Below are experts of layer 7 (counted from 0) of a mixture-of-experts language model. Rows are named router (the router's row for the expert), up (a neuron's input weights, with its number), down (a neuron's output weights, with its number) and show model dimensions 0-159. Each number is 500 + 25 x the weight over its row's rms, rounded and kept within 0 to 999. Numbers have three digits each.
After each expert's rows: a language model's description of what the expert responds to; "mostly gets" lists some tokens that are sent to it at least half of the time. This comes from a sample of Wikipedia text that the model never trained on.

# expert 19
router:464515484530477483486509451526498511484520513517521474495494446530507501429482508541489498497529499472485489512467525470493522471478492514494488497454494499465493512507497512527490484473496522450475494503478495521502473516474519554484516492557499562493506492524529515526531488504508449448513494483480491521503509542489532538501512498528498495488456430489455487470510484480495513467464527495498519487526495505513499487476484475501491481521508513497527485485517484478543475532439525
up3:503462505496528533503491475501467542497497475477437478516475514491514499493519505492489498542510466520518495501478534530508517520480491471475486454519520470499511492476484466498463530506510466523508460469523523531501436490458511497492508453540469462499477487512506505510512496530517501475517499462460521483549543501507558508514483482511504490478485439447497501505491465529475516494465465506524501472536468481473501520500462519519538519513521511488526540513539489494475490469443532
down3:493513531483483485552514537488491485467493517486463511503491515465501504521511521529507505534439482466488523498517535470507490512504498502505535495473461451535463497512515500507517512497511498487485491529509538527487518515464493540486533511520528515485491538511499538474513467499519508490491504540524491474510557496486498478506464525479488470477497518446496470510488518420491525541509484494445456504506492512464513489444469505467499489464531493492510501520479519483475537490495501
up4:504519491477510513528494495520464512509530485477510515442475467515519480520476468547491527511490519425454466509486476482481463529522471555520546461526485470506494537508503518475488474457530500510508484506497456489516516479502508494502482492562509540482482534479496493503522478515495499551481492495466521487532500517495485526500518524483504486464493442525486451461532503513502487492493525503490512484551464501484474479499485468480484512478533490482506481505459536549507461498473488
down4:501529494503523495499564518499487489552486480459519506519471457555442495522532468505511496470467510513472551491452489487472462535464497467521461470514517472495472528527498501503472504508517495544511504499491484477503529488509482518497533505500511474507529506500536491504484486498457481497541495543445540475514491463495495473482498513503531498483500507541483455485488481498504466487496490490489509464494478527509473481508501500485483497477512456517525485472481498525512508498539533
Description: Pieces of field labels in infobox-style lists such as We-b-site:, Plat-form-s:, E-di-tor:, Gen-us:, plus place nouns like town, City, District.
mostly gets: " High", "ai", " City", " Town", " government", " village"

# expert 11
router:491527492515484464485524479524482548465514514500485468523489471479490530489490518499454525484504482474517497531491541489501506484501496509503499499477463535487485504498484499513488480477482493493497481494485488533479459533493522512457524506508478499479488486504523540505501469486529479502518515466441438509505470519509508508497482472565472467480463479466501495493449495466508542475520532507497507465514515505517533495485462477552497518547542515492523482450532520499519440521460560
up3:527521467540473467486496467501469526538503549525506499511494464531522524479476514478476520539534504489470497524478518494493523496495464535522472488492479549492483459476466533515486498514517456495484511468500507515504497542494521508452535453537485526492487462487516513469539512484521487490479538482529501511510476483480514497509520510500474486480469456491468470476520500482518503505478503443482511456561495530519525484456468476523468489552528488488535501461515486475535546515461507
down3:496465531492543502505484508496486475495503532438514549512498487489488501512509524486538476496458503499532520519504514513508477525486504541473428495566504502504493514500490536482464519440447478518543478461474497503450526510488505520519506486489502496494462496489477542479464540492514496525527482519477477524459509494564517502474519495483529517506483482472502473539510519495540476460561522491459485474532472528508487538501473548523494482494489491467476491471484487479492509485494529
up4:476532513524479511438492478511476509489486509516491479504484498511533512495474506516495541513511503489457475529475500476519500472468493513507486455493474521465506476506486506553492508463514447465506473503506474526492483539494498507485516445525495517461460479487512486445500466508516507487532521478488484546496478515464528524526530491479489501493461441498452464506527453515527509511501511492461533482519481499461528500428464490490436507528506472460501449475486494477539517523481477
down4:483486555503506469471480525452494478524489504515498504526487499486509493502526460494538549522483515465447487484506496479494513487500512505477475519506487467473480475536501472527481555490508500529458531510463466520444478502481482534492462485477516540510532493500460520473540552543467493513462495485524483472520505486507477529514480533467513497504506513494479509441496437460548513539516443520513539513510522500511480517502475520446480507492525476512503520507479473455506501469546489
Description: Number pieces in years, scores, measurements and table cells, such as 1689, 2008, 3 mm; also middle pieces of words inside such lists.
mostly gets: " 2", " 15", "4", " 16", "60", "40"

# expert 22
router:511520466505497459487503470529498540517505542512501489498485492507507492445494540506483495482524495454467494511505522441522530498500449494523494467492504509471507514467513517517496483496530474485484459518502477525487468521481527495497521482521491502463468482512495510541552496494507457477534499456465486518493482512499507520494511513535482480482474456477487459473528507496515512460458537489499520455528511516494519523456517466534481471539500490497541501454528487490527494503460542
up2:502500481487515473515503498495518525525535511499483472468444498533526543509510492537468551503506498498498515538525471466492572491542454505501503494508491545534506525468468470513485493500516514497510470472453473489495500497454497512486517536538489537525464529494528453521519448488501503488467501474524497502513478537494519542482470542497537519449488479505493478473439471434499500495473518503504508494556504502485494483511469494497447508522506498521549467441507485492487512474510553
down2:502534519512499534562541576488495499470450468483492489512532538512516518525503481534499441446480533491458474497507490506450548488532497469498471485498497480500471473528482494500522522506494500519491508532476515487470485508440471500475461521503476504489498525477532472512515464492518520530507498503514550536471495530510505533491490479466513483470516520499456473517484518517499535524525506525519516508496533455556515471523508505518507516476473550491481491459466512518524493499503487
up3:494538496551475502490500497511497494509523531534478485504491466506516506493510505503483541521518473478478521549512541504565528444479518518487458468470483504508487453495509517513465467491546498485507448450515490511492504515475491503495534480512472512459484474488522521475484480488519499483499488510460428529495482528472545539503495517503499489469495495535513495467499466482547509503496553495483506472488490531484517491484500475498497517519518492447509495490526468476538508498527511
down3:552537504460453549516492514482520473467526495445491472489487490474474499567484505527475500518473515525472464475490527546502494524490505562488486514533534469495485520519529487474488510460486510529519520485524476487468508544475513463511495501491544489510491530474509522492478474491499515514464510514468523497480471502531528511572479517503483493486504486509454501492507531502513471510542489456498498476476518523556470521496492558507515487491483511523470496524492527531548532458500536
Description: Middle or final pieces of common nouns and names, such as da-ta, Emi-rate-s, Se-an, associ-ate, plus whole nouns like team, title, character.
mostly gets: " team", "ctor", " title", " company", " character", " case"

# expert 29
router:504524476534511440475506465522485512490519504498511496503472445492540524476493512499508501490510484470464502519447498491503497491476491508519446503445479527513460480489477505533451492437509501499465463497449491501511478514489494481459528488529516529468475483456479517523481480488526489479531518480467468535508493512494525509498501550526489497485490496469500468466523470475532486462494512504494523489534469543529526443479434475536471511512525475475494453471524498473564483513437512
up0:517530479487493477460523498521462496502523505516487474496477484543499495524534477479483493535491505510501494521536495456504481488461510475507480515529517492534518510490526512500540484441466479544476530500461503526477454563499469534528515511479490549478460503500480478520502505519486484477518474463460473567519502513520530522495459536483519510516532491483535500521460465478497542514488537497468496499506478526508473520467500474494519537496466473497529482467495487524463482505508473
down0:474508505512531496505473467516492477513463499500457493489522543467518537493521496527545517472478525488496508490551527542482485530477474504484489487544498480472487490479479488516515529503498559530515486492540513531522510504511543477529541529480518524493489497557509468543526489453521442489506476444520515497524473498484498485505505534500498517504528471489470517522492527442492501509504455507517534510484535488494546495529472483503467452524484516486516474492494521505498490473517503
up1:504533478483483500525498463551450565488478528503464516470456524478484517506515504459487497547513486480520460476470495479505461504518500513546496483453532513486482497493447506487524496529475510525512496500461502582512487561484517460494508481476461493508482460501504461493541520537503480536517481485468503484534488526504498522548495469549489424453498508481461469491472485523486505509493519459456506521496485520485511523481528488504472504499529517513520493482495506469524524490518489
down1:479527524472498518493502516488513484493514538484497523529464502498468529453473485487545514492451491533522461523460465514487502487516513468505476497457481500527519519565501479492493533518489525531534487529462495521490532490496516515516503478511515540470454452528505474476512483499520559511532502519544488478495507519519491509526498455497516486507513509549465495490507478500499531505493503488536514450488515477497493490559516515552506521474525491482521495502489488538497483474541481
Description: Commas, pipes and semicolons in lists and tables, plus early pieces of words after a capital initial, such as T-rop-ical, T-ex-as, Sh-ip.
mostly gets: " plan", " sold", " Va", " run", " won", " Class"

# expert 47
router:499508456508470504451504489536466564487522490532514475489474481506511527487466530536476520497539479476498519548487519476516534501516467520504504500507471542467475471481494507502466508440512481505483497508469496515525507527499491499462528474529498501509475496494532497549542465488492512478516517456494494524506462498518502541515534535528482486498480476487485485469509488491536520497518538456494496482554494518487531474485482506496496469520528481478541513468516503460502476534443529
up1:539506490495521484522498501491507537480532487508500497497455481554490504535495530502482528528519555468498537519489530496483494498480506532510518516477510527474527508507459478516537531472512466503483483509549534486497530554468505520459500502522513520490500477517532519495517477498490513496502494518495508550470533473490482539478503513482475444499469454508484555468518511522478477474451516477535479509482523487461489469506489493543520510506499512503538479435560519491521534513486510
down1:477558501531490527493545535489491482487493486506477457535549466516497499529471481515496490535487492517501469523546483527535533505509549493471490534461486511509456526443454501528487534494511477464451506509520527522516495498489460461511527501523525494441522493476502484459491518513487463493498518537491523511510536482524533484476522536491507488493495472466509503505532502475461498543468512509526473468528516519507486503501498471499505499486475524508497501478476450535515561497506549
up2:487536488527457435488477515483485531469558512476477514539443514502467526502540474515474537493477516478514508514498470501515453504464492494516485501509486551513520537499538524468490479501502525508495455524550489555513486571491520532475488456515545556485456471461460510505537483508530515522533514504461509529523493494512442484547481505490494464512461522504521510491480529547530499526515522538503479525502511536476511462510456534502440491493521530449467462475513502497512473525489508
down2:514494480488571482513477492516537497483495498511498531503520487525488485534484512532545482514530491478525526509508568538496452495503488480519524485509538520517491440529487503483508541494475507504462546507482519481485487537529472484493510467463436467488493490465449523492466532456451514481488452515511545526505458462452537480451490534492478500500508547528501522525520496509532475494522508501486566463486513530487524549506496501454493563491495509517532475501504531516483552504485510
Description: Name parts like New, Saint, Mc, and middle pieces of foreign names in tables and lists, such as Ha-gan-s, D-ant-e; also dashes and periods.
mostly gets: " New", " Ex", " Saint", " Green", " Mont", " Mc"

# expert 24
router:510559465527469483489541490495471496520511508510450495544483478523521523484485522494497497505497476500485515533516530481528522494506468551484464479484505522497449484481486526523492473486517520482509503461477484529517479511442482509453506483524483492484466471495513506513525469449545486487498510503477464527534496484487517539494519509522481479456451489468470477471504483475532517466472522481481493481537506522517522484473481472513499522518508484484548454463502502475529534523482531
up0:480532487510490470490486463521513547502526541504518494507516480535518511466470556521468560503491485470480490492495502492526523495445467464492487488490488491481506461470463513529481522505469478474488456515501473522478501506501514511513534470531483487485514464509510518477531476523510521505501503443463502517529493498499508545531496522534500461490471491520512495483515486477535512494477550502484544472501484481489518497480486459512462499503524496468517493485521499486516488514483504
down0:495459548500517479492544516518492514486497525513499507469485501472488491531490486521530519469475498482497517488528490497557506500514504497517494523458534498492509555461453493493509527499486467460472532547477505482508527493497537453524504521484474513509456495510542501494499512511443511524510471490510513472470500513512519456495488520521526468485537509527544450500474517515464509495540521511471470504515507508494484455503506506486512434470479471529475475495460508476512508479468472
up1:502508499503498470514491465513508532529517540519500490523477465499544500462495484527514533508511499443465518517521515474530531471480514481499476465486466511484476474502465477507476469484512470480494487475496522541521460493517515490461521457535469490483487517481490504464480488505492478477476538468446468509509469501492534518521526532546457498485496464468499478487495475497534475460461529495492565483542470491491523513464492455523479503509525524470491482494499493478495489498441556
down1:496516523495513494436495508490479560491503514483505469516489477505486522494485498536534526516491500497527514474527486523523527504468518498505482479503512497536520483478513510490512493540510492492539477479510477528553537488458502526474483488482510526489466491488478545533529521502504507492495540509522525480520477516494499535491543498479492502466504509465508499488489479483474479506468507453471507484482506495492526514513475492507490491497465461506523521465518486485470512540500521
Description: Table pipes, dashes, colons, equals signs and opening parentheses in infoboxes and lists, plus early letters of field labels like Launch, Sailing, State.
mostly gets: "---|---|---|---|", "=", "In", " Born", "|---|---|", "On"

# expert 12
router:464514477536500490465518481506502502494499515517525466482488488524500512428507512527462532481537496447497495533496542462490471508506497531537506460460475502487501488498482518496494497473511487470497469510494467518500468521481529516506513476533503495460494478491512515482505494475494480448507530490483462508473474493485482540503528478505485479492480479469489489448517480474494492454456537489485494451474478521475530496458522488530479519522491494492497490483562483485492497509460546
up0:502554531514540521537511481544439540511485488523509469501520524491495513515493548487476492472522519538494507481496467449491514496463494496508498496523539495474511469506487520477489463506546487493514525494517469507513522514490468483526506488492483466489453494475517497487490456496548476529530519500508506490523457513536529491498505546475509475506496521515451528514513508474518499535493548458517482498484513473538455516510528502519498530500469490495525441469527489477476495506502529
down0:495512511523489477487464502504515534476539494510520513461479489538516483534470501530477521529481506475493484519521516471504556556469507489524527513478513503500498491505479475478547519555457511456521497491519491511496518538484498471537530503498491517430507503498470476558445533524488464472529519532464496515502493510524485486469491512479453552559531485489526493481499485479505523525496495531485489504485530458502496510497502461513497488562477542543485519530505544514433503497537494
up1:509538485511500511548514454515521558472471476498505489553487490513562502506461501518564502476486468487491523478539456499490484517526475513542503548504506500516512475520547492455488494477487514479449468500511475502509497492498514482513508522474476478499493456473503555472501527512494504489487517489504507481522516550452464523482488468513500457533478542514494508527499530510479485508516469477530546506505510458526513535520486522516461482536496493505503550508518492477471439481457477
down1:477499543501507541493501470493480476466508477486514536543487512517472471494551510496514486502543500555515525530468505465502514529492510487488449516505536502475542482482493510515496498543536465523504497455488499524550524504464504518573473510524451487484472507498494521532475510508494480554507509546514478526500524555524492511459480481517524527519479523511525487520506499471503508514515519507509512477513473537471496476463565507557469517506512497507496493456510492463464498467489529
Description: Line breaks and word-final suffixes like ian, ster, ton, ment, plus place and nationality words such as City, United, British, shire.
mostly gets: " City", " British", " Town", "shire", " United", " village"

# expert 51
router:510538453484463483497513487516497522501517521536492473526496467535543494461460552511486494499512499483513534507520495481569523489501483538524482503474474501498498457480486533512455467495472470478518505483460489506500470494487528454479555506494502519482486488492533503468522439466520462490548497444496448501473483530474527544508532500524492486481485464477483492467530467477483511463454528499473538516510501543460532493474472460548506486509511457492507496462548504485499478531482524
up2:465482478536484520506491502525505480496502545530524537497510492523462483506487537536480493539500511464497492486519477428510496511489469530487488495470472489527528493440494482546500568507516483505460465482523532502503475518460517529514465517488457509473492488512520491517545470478497476482506509503504515507509512525524508510531507490554510455512472512529516479500504534473535495468484523532503488461527493536452467439484491423560487511492473488502460480504469456511487481485477511
down2:479479510528505505457498453508517531489498480475521537528564504526514549483519510469501490511470473539473475498447501525509516484502507466468471528487476512516493456507540510523511516492511533495477513450560477508514535509496474472475470513456513530505542431493520470474525548486498505477513477469500487541478491518481446522543504474495537516527487505434493508500479502496504544536516485507476517451497483488482524522488511493506493508440485507483533501482505501525522526498501525
up3:509535502503505472492531440500508501535528505532477471525479466515509553503541467481469543489512471499464498532508529487505498481468539470453501462505473518497496529463507495546490491485555498542471465467469493527532520529465513546494518487537502513503478479487506533496500494463494516486471531521449505507513480486481497511516480506516463503466491529478500484440536487476538510499492515486501527500530498555494534493479464491537485509519509499493531477474468520478512542527514506
down3:478485493486509509472476517485539499507474506494525504486531512517512463507486482462492479496501507524464495527506505498510468568496526441504536530475489476488513464482470521493456478508439509500501478525497531512478497512535471475496489536549516534488527480471452498512499474469497531507487534497520485482543511498469533463500520500481502473488482501466515468449512500532505496548502512510466482518486499468545480508477453490541468550493520481496505532498520500496561491453546496
Description: Word endings such as ress in headdress or address, ler, ers, ing, ious, plus sentence-final periods and words like coach, president.
mostly gets: " coach", "]", " president", "ious", "ers", "ler"

# expert 27
router:491509472529513517513496459520496512495526514529492480504484473528522547460461493496506517503545463496481488522525509495515501499486482520539467472462478521487460489498473517506485499507538477486458468490488510499473481534498532490484505503538470568500485475496513512491494477483516481473514542475472454518535490516457529522497545529556508510504483462489483501481525500446499497491490542496463516485516462531506529463457451483498475480498513465490481508447543504462524496547485508
up0:529485503545491499443487507533468497505528519518495537470465515509554498481456458517471545525518528492508458495489480445560507492491501477520500485517482513429509515506523495492510544491511461513471498555487538491474501508517512470507535473502517532508559499496513492509499464521512471488443473511472544484466526531475498517481531533510494514488455492530505533531518491492500513464505521523478499533457513495497509435515518490496520503491497518474492476526529470505507503509515526
down0:486484479512485474485530493493515458523482520501504513464489480498502503523510502524542495500505483490504469516518499560536490482564465472483468543513516497542453518499489496467525485520496499545506496516463522484500535503440523497464468453477504501523475490490490483487556494447507491488465503497503475490520508480489478455477503493505506518508485491472475492442491474514503511518502525508475524553490491466500520514461454490466446486516508485511508453492505514531465487462513491
up1:525467513459482524484491500579522528510461523497519528499541538516512499499487493486528499508503481518450469514519511493531483516508494504550502491492468456523489513487503540491455524531480506457489499534477514512478469485492514502527470464506458533533499537464478456532534521510491467458499486461483520491541528509515492492505481477517450512482469487455460461501501508504493561494505557516512485496536507523548536490463502498521438504496538496479465469523492472494516545476524502
down1:508479503475431522494457555528528466505519495473540518476462488517489544477471513502500464529482460516503513474530494513520449550512527493491506458471515517498489497511481527493533516511508504543500478465496515493483544483541495523459494495512503477522520515510482466469505476540508508475461485489528550482496521501493487490503501454494482494498507467510518513497475489461478493520531468541517536506555487542501458517461545473552480482482540480495482463498483531484505493518453496
Description: Middle fragments of words and names, such as ub in YouTube, g in Hegelian, row in Brown, il in Tamil, plus develop, built, plan.
mostly gets: " plan", " Gra", " built", " Bur", " sold", " German"

# expert 48
router:497533487550481476473521428515489526528518510509499471474482469518517515457461535505509516522518477464482485492497511472503548501486455506507498438476491473497486437472508514516488504494523476472481485492461473540504460473507510482472534463519509494469498496500517511470502491521544456463517500465486449509521497494470515514523563516539488476490483471477494465495500463472492518467453515457505532472478483527478546500480502467504468497527515470489519508498538493453499497502467539
up0:483501502496498480499544479508497509464554536476479493538466462535509563466513505527463527512509495466479527523513518467529492480449489491521454493505449529517508497519510511516491511494525468489484472460492462496498465525492487504499535486537474533495502473486490488516509492485508489533518519475519503510500480502498500505516471549499487506501496519529493509460543493516578517483492512534506507509533467512449496470515468481517461532516512493461518465471508438515503519541497547
down0:546499478515528510518462531491500432523565479488520507498535486482527482491500497482502518471518527503542547502539521537437514506517498463517487476486528529521498488510494530500500521485503471536506527515530519447512483479503505514487496478520508506496559485534522494513522523469495506529541504454503517480492491463531454514495490475520509488478466489534477525475498518544525501467464514512492505486478476496479478517508502475549487476510478522505513500496503483470558476444538478
up1:498519506501503471497500534525503486535506536462485490500523516482503464498546463499425531496492498499538499498512515441486517480461516501469517474463524502515461506496500478507477510526509491483476452521493526495534479503480566486511502472496532519498477503519459480519487463459531460512525537463520505510545501480467503490472488548498444520468483504479534457467496481527489488486480472510473533526513447472516491497505432490519468486503448494532488491487496469503478508494457531
down1:469467514469472494509511514441442523439526478518471519490498488529529491548489491480490491495525510520498502494504493488456477519544516477530512534479496528522498513473533518480531545473454525521508486490562469527477472512480511513500507517535541475537504517502494498532520528502522525505540548529457529487506522501515485502527544498502523524501495492499506512495511504514503449500460468569513513543484494485497470489535530468478481507496495527463494497528508465446497508508470504
Description: Pieces completing a word after a partial stem, such as m or t after For, ab in establish, plus nouns like president, House, School.
mostly gets: " C", " president", " State", " House", " United", "–0"

# expert 57
router:463529468546517460482490482517506532504520500534485479499451484534479527484472547522488532505532530492451506544484521495494537452494465506510495479479471546468475467497498531512482454508529452483474492500474480506498504539467506500520498496529453505472490482480506498477546470493494502477519524479476484500520499488512525526532482494546499471509492466463473491495495500508526484501475496466496495493524497510468514505464457477509497485506498511460541500494539484490521508483465542
up1:487531462487499476470505496510473496433559493478480485523506499466504488509532473473518514467477461491520467444494541452521500475496504513500487510496512511474490491477497530538475542497478510499483468484494472485549537520487523503452520532481486546498446468490515528489454551461483525504526494484528481537504522477452493540503510518470481476506508531511455514495502483525550478488483502496501522486509524456511487525500487508504523540542470485465527518468492496495470507520485479
down1:523491456493574504506497522516474535535488451483462483478519516509511473492508529487518471472521467526507449501547474496477492520492503484483495494454489465507542524527519474497473532472487487521485463530471512532458482474485493540534493505520506510514533539540464503477483508537514498542443488524488510483469480483498534497457489528513521471523479488467488494518480525484535515518490496505489499517482490488500511487466506535460499508490535506481486495471504528493510521513537502
up2:495556477485478504492545430523468553485545516516475474525518474551532524510456490513484530521495451465491524542480505456499502498457484511539471502507485548466481487469493493533472511518502487481505476463516495525501426507485492506496517471490487514469477505466509504538501506458499495500485510455472458515540478549492529538524516525541507508492453526495480465476487469487512502477516528486508515471520455491468520473482497458507491505523524484509553488518536444472525456511472525
down2:520532484528511527520473493470521502483533529476532475469483485495477484493540467487525483466477534526475524479516490472470522535472536536532536461514486527470496476502477458499470479526531521479533471554516490476531465532492526472523527463529525482477515474523483471531481478466502467464484533531479502471506482515537529473473468467470537536519526519470525465518520529516460502476473499495509461492465479474534477525523535471526492467517467472531500488515517525530529480518523505
Description: Single letters or short pieces starting a word after a space, such as s in sage, e in enacted, f in VfB, plus ward in wards.
mostly gets: " sub", "[", " Sh", " m", " ch", " me"

# expert 54
router:463524465516487456486509469506467527497522552497485478509462503512530521488439492493475546530529503500469489509526528439510560458490457476504486473472474518476488495488492467524512498495531460473456499508480485523505465518497542537463513509527457498492505498475497521484487452496506472481515510483473462553518461502462537518539516511545466493471465480495515481512512488475551519493484543472491528489516492513460550460477471497523499482523525502472509472504551452477524518534470517
up0:477531493507475443439532481503474516509530482480468454535466478527527504461468540526504505515555483465514502514486518468478527479466483521524461487506491518487459517489506531525487462479523516469468452474479464535494458515474510523509541502477507504508460471492544540513505477482494491488501505457458466516516454498469528509497531533543453492494494485475467479490518499510531515491507487510513515469518481507482516506457514467548475493528500470468536496455521496497521511548503540
down0:488515504540522536519504522496525469525498492494498497498491482502460526517489471481488455466524552485532505518491475480449508508525511487493491522460516507509542533559513500519501538500519494491479486559502512448464462498482543517476512465470492519498486504474521493499481480490485510549512504531509484503493534509463468446517470528501527537515537469473515486466467522481542476489536508490511518483504522442517477543509466498478516476491485517489536489512490497485529514474547516
up1:482464479482522438462487466502450556498528553498482537482477507528524517487498496500485496488475507535542489532519466519530505494511514531513495510541529509486504471506464503503458469452553473543503545495495547498520477461489509492512541501523494497508492507516466492497497488512517500487496490470503510495488489534497481532483526523475541492472461497502498475502504442488469489444506487493493513503479462535451495512471510459492466494476493425473525465501534512465540540519519518
down1:463508481503503525500468514474468514482516481508497537504486481434491516468529483536535467491446488459522468489493492507509511536493511525526455532498544518496500507457516478511458482521461482555513521493527516528514547459501512509496516508468483470468504492528455540527484524489489516517481518530478476524510518496507511535492482488530516516514513501523478494551505534476503528513507516491497487499483481459485534499530523472518571531486518483527511548491472492493504451490487515
Description: Relative and demonstrative words such as that, which, this, about, each, and single capital letters S, T, F, A starting words.
mostly gets: " that", " which", " S", " This", " this", " about"

# expert 45
router:486537498512496493488521466500468517491533529498505512500497480534498514514507507513468517497484494494481503513526560485516518510484483535530493502463502520496490492505460519518498459435519485458465495485453474522487477569494514474461525511523496521475495482496475523517519450497503470492503505434460453546502517501488532533534487548562466466485488463499483491515502466468524535491474516484493507476546469512487526470480500463534484503504524483501524496489521509492525518515472546
up1:480492467521442509480529479529528529518531525531491463478494504501489491496465497502457502508530536465503519508511516476523508457454473492491525465478470548481509460498502513519523475482508492486501507496506466485568517541490493525543533484483487498505493486439508501483520488462509453482526512487479522507548490522516508490515510484522502451493487489497499515486511511488516499492517511487477499478493485541469516543478453489513448525500502475479492500483495481492520547522525541
down1:492497493525432532495514497512514472453471524504510508515513508479480523502490516495487532486438508500492486503476493501484466500480521511547530487472519495528478542491505488485521498503479491534511515497482508519468516454483501497497514486528491510467510478528533522483491493478412532537507543516512499494489504514506499504488445498486544527485490510500545497502500549444470526501496495450532498516488530501511466522493498483500539518472530482500494539520478473521521487498474516
up2:492538510524535500471518471530520489502515480503518510501508453507487485508507490532466541502510499503566536529489478491536480549472487541528499503544507505508481512513497517478454480475455514517501518484469528506528502534502512473460513529539499505479497455505444473534498480497510527493490495515483492508497486486443491523549503519500496496516488512526528466489485523470538543476471495487473467470461497489481453480516546499486498505516490471451524527480550485486514478551492501
down2:483531502539463496507524527512487474525476503510526490462503524525493516522452480517482534480532505471520486519508475466528507500514520464508529461497497475525499502573509498531474486515475535469517534511516514526491530523534475540489492559494476505480516509508509494512494538478476512503520496483509470514487488511535497441475514511448500482496473464499528497479484469481482546501502493489472434473513543510505450532491521516489532525511493512491543495495472510469517487482483511
Description: First syllables after a capital or space, like round in Around, ve in Above, con, dis, plus year starts 19, 18 and month names.
mostly gets: " Ma", " dis", " 19", " July", " October", " con"

# expert 38
router:482525467521482485499539453501484517520524529513521456521454491506549518488446515526508538505534461475463477492522528475524503488480486475477503479473479509469497467477478529512486488505513504464475480498504496536524491512506504437490551458522470510494523482529500498493521506471489472505497497456463487532533460509528533526511525494523477495489476461486497513505530480485505510456475569489455547483513487535502552483487503473527489515534497487468511497471532503476570477542472509
up0:464467472497511486494517467528460542492538514523496473522481481521525542448481510518463466532498485503470499529512501421518534516484475531500512478459454519504475476499501503506513480517506493570476475510524505474514505470461478492509524503491444519515508507521470476542498504479472495481476505485495502485516486506504529514475541484567489531488491484479477467505532515478496521459501520506514525481494486511522503494522520491560561551527521443477489500506503447470535520497429509
down0:551497513530490468492516511497513501490522511467506498504492520497524509548450507502510455547495532474493509504510516495533445517510489505553512471530523509520481494501597465490484491511523501548473491491462500452513514451507474507511459509468500528499481493510507506512463498523473478493465514490534497470516491515530486521472503488496530489505529513550487502514474511491484531493520510463495461453517537469522495500536524552480511511467502496446485543515485543483492514495529501
up1:475520517517475477482576464530474529474499544531506476500504518524494524499500504483501489512477499469500540520471510478492532498514483543515470481470480535472502469505474511534478465484529456485484464472476476538525482524490486524463504503537482516490459504478539506511504482500524476516505506471497502486521500533502483515498491528532512497488501494495478446493490477462528520496456527510496508500527469502478509516479450462552476516510526482486467476461524470440535502521477521
down1:501449456518490507497487543531538543481506507500484465482461502522489512497499520455509476530489470547454471559509486500478527519462473458442492523503508514499490512550527500501469481468538491485496487509504485489512491521509497534459517487538479493490527512494535482530483549518510496549499514475536501493477521479475484503484499501541497484520525485507494505505509489468521520544500519494505456507507527526447484497484519485471543501514523463527517507459537504491476477499504530
Description: Colons after infobox field labels like Genre:, Tribe:, plus plural s and word endings such as re in Sco-re, te in concre-te.
mostly gets: " organ", " 20", ":", " author", " so", " h"

# expert 8
router:504500477539478447482548481514446513512531510479497526514486462507514526484479520556484517483528501478487509534487502486489538476472490484478483489476475505513515461488473513524442483458528484496499485460456504522493452522503480505473519474500473530482478468491497497496511459513556467469509498492481441519535459506487507485517525511521494501455477463469516503493499493481527535467468524515475510478515464533465506483444493478530535522520498475500510480456528496494495456535449534
up0:482536479507491510474549479504492549519505544498484479491509516521530529455454529513449503522522493506492499532506492495530490514466448522531470497523477509466497484462463502513517464458522465482503477501473456509508500505475483500508519482498519482488475477500508488512540506470481498503521532464499491552495478475518555519532486492527496465519441477481486481514500500528490549476537518469492522477528522512471499484488492475519464485573530468493541483497526505484551487503472557
down0:494552494466496502510519473515508496472462506477532505483498466489495499503489531514470526487498517474478463503509525485538511516518485520519504512517555504519508542515477462518497571523491466541503496488482502466462506511503526498477469485469473499488486546474519484503516547495520489483540499479520456440521485486486503458483496530522506467509440533475495454535484506505502495471530515499521537493472529532497519514476485490506469497525468501495508521482463527505479500494495489
up1:507501472497457497498505476512478532510495532559475461491488514553530523452496494508493519526501478483468535526499528464523507493443483531528495476481495516462483485463488485522535506491529500474491478460492495538494470523494502497491537452534471493495495465469533535510521467481503481471521497446484498527527455541495525546529510520506482498493474501468475485482527488488528494490473545508498514455515482527519541493460466509533507496520511507486521479495526490467515470521478505
down1:533545513511515500456522503538501501523524555471492469498521484469516494471513511461526471508467494519493523504483501495545504482482569553515486515545471514565489565498481508508501489535523524536510500498530517511476510448511475461498509497518487485517501540516476487537472537492472520508493494520522508515463488509483503491482494477514485512470518545484533454554474476536491511483458491498487453488530498499489497519504473488534492522451515519518513506540417485541448487503486504
Description: Mid-word pieces after a stem, such as all in sign-all-ing, ug in a-ug-ments, y in L-y-nch, plus given names like George, James.
mostly gets: " Ma", " And", " El", " George", " James", " met"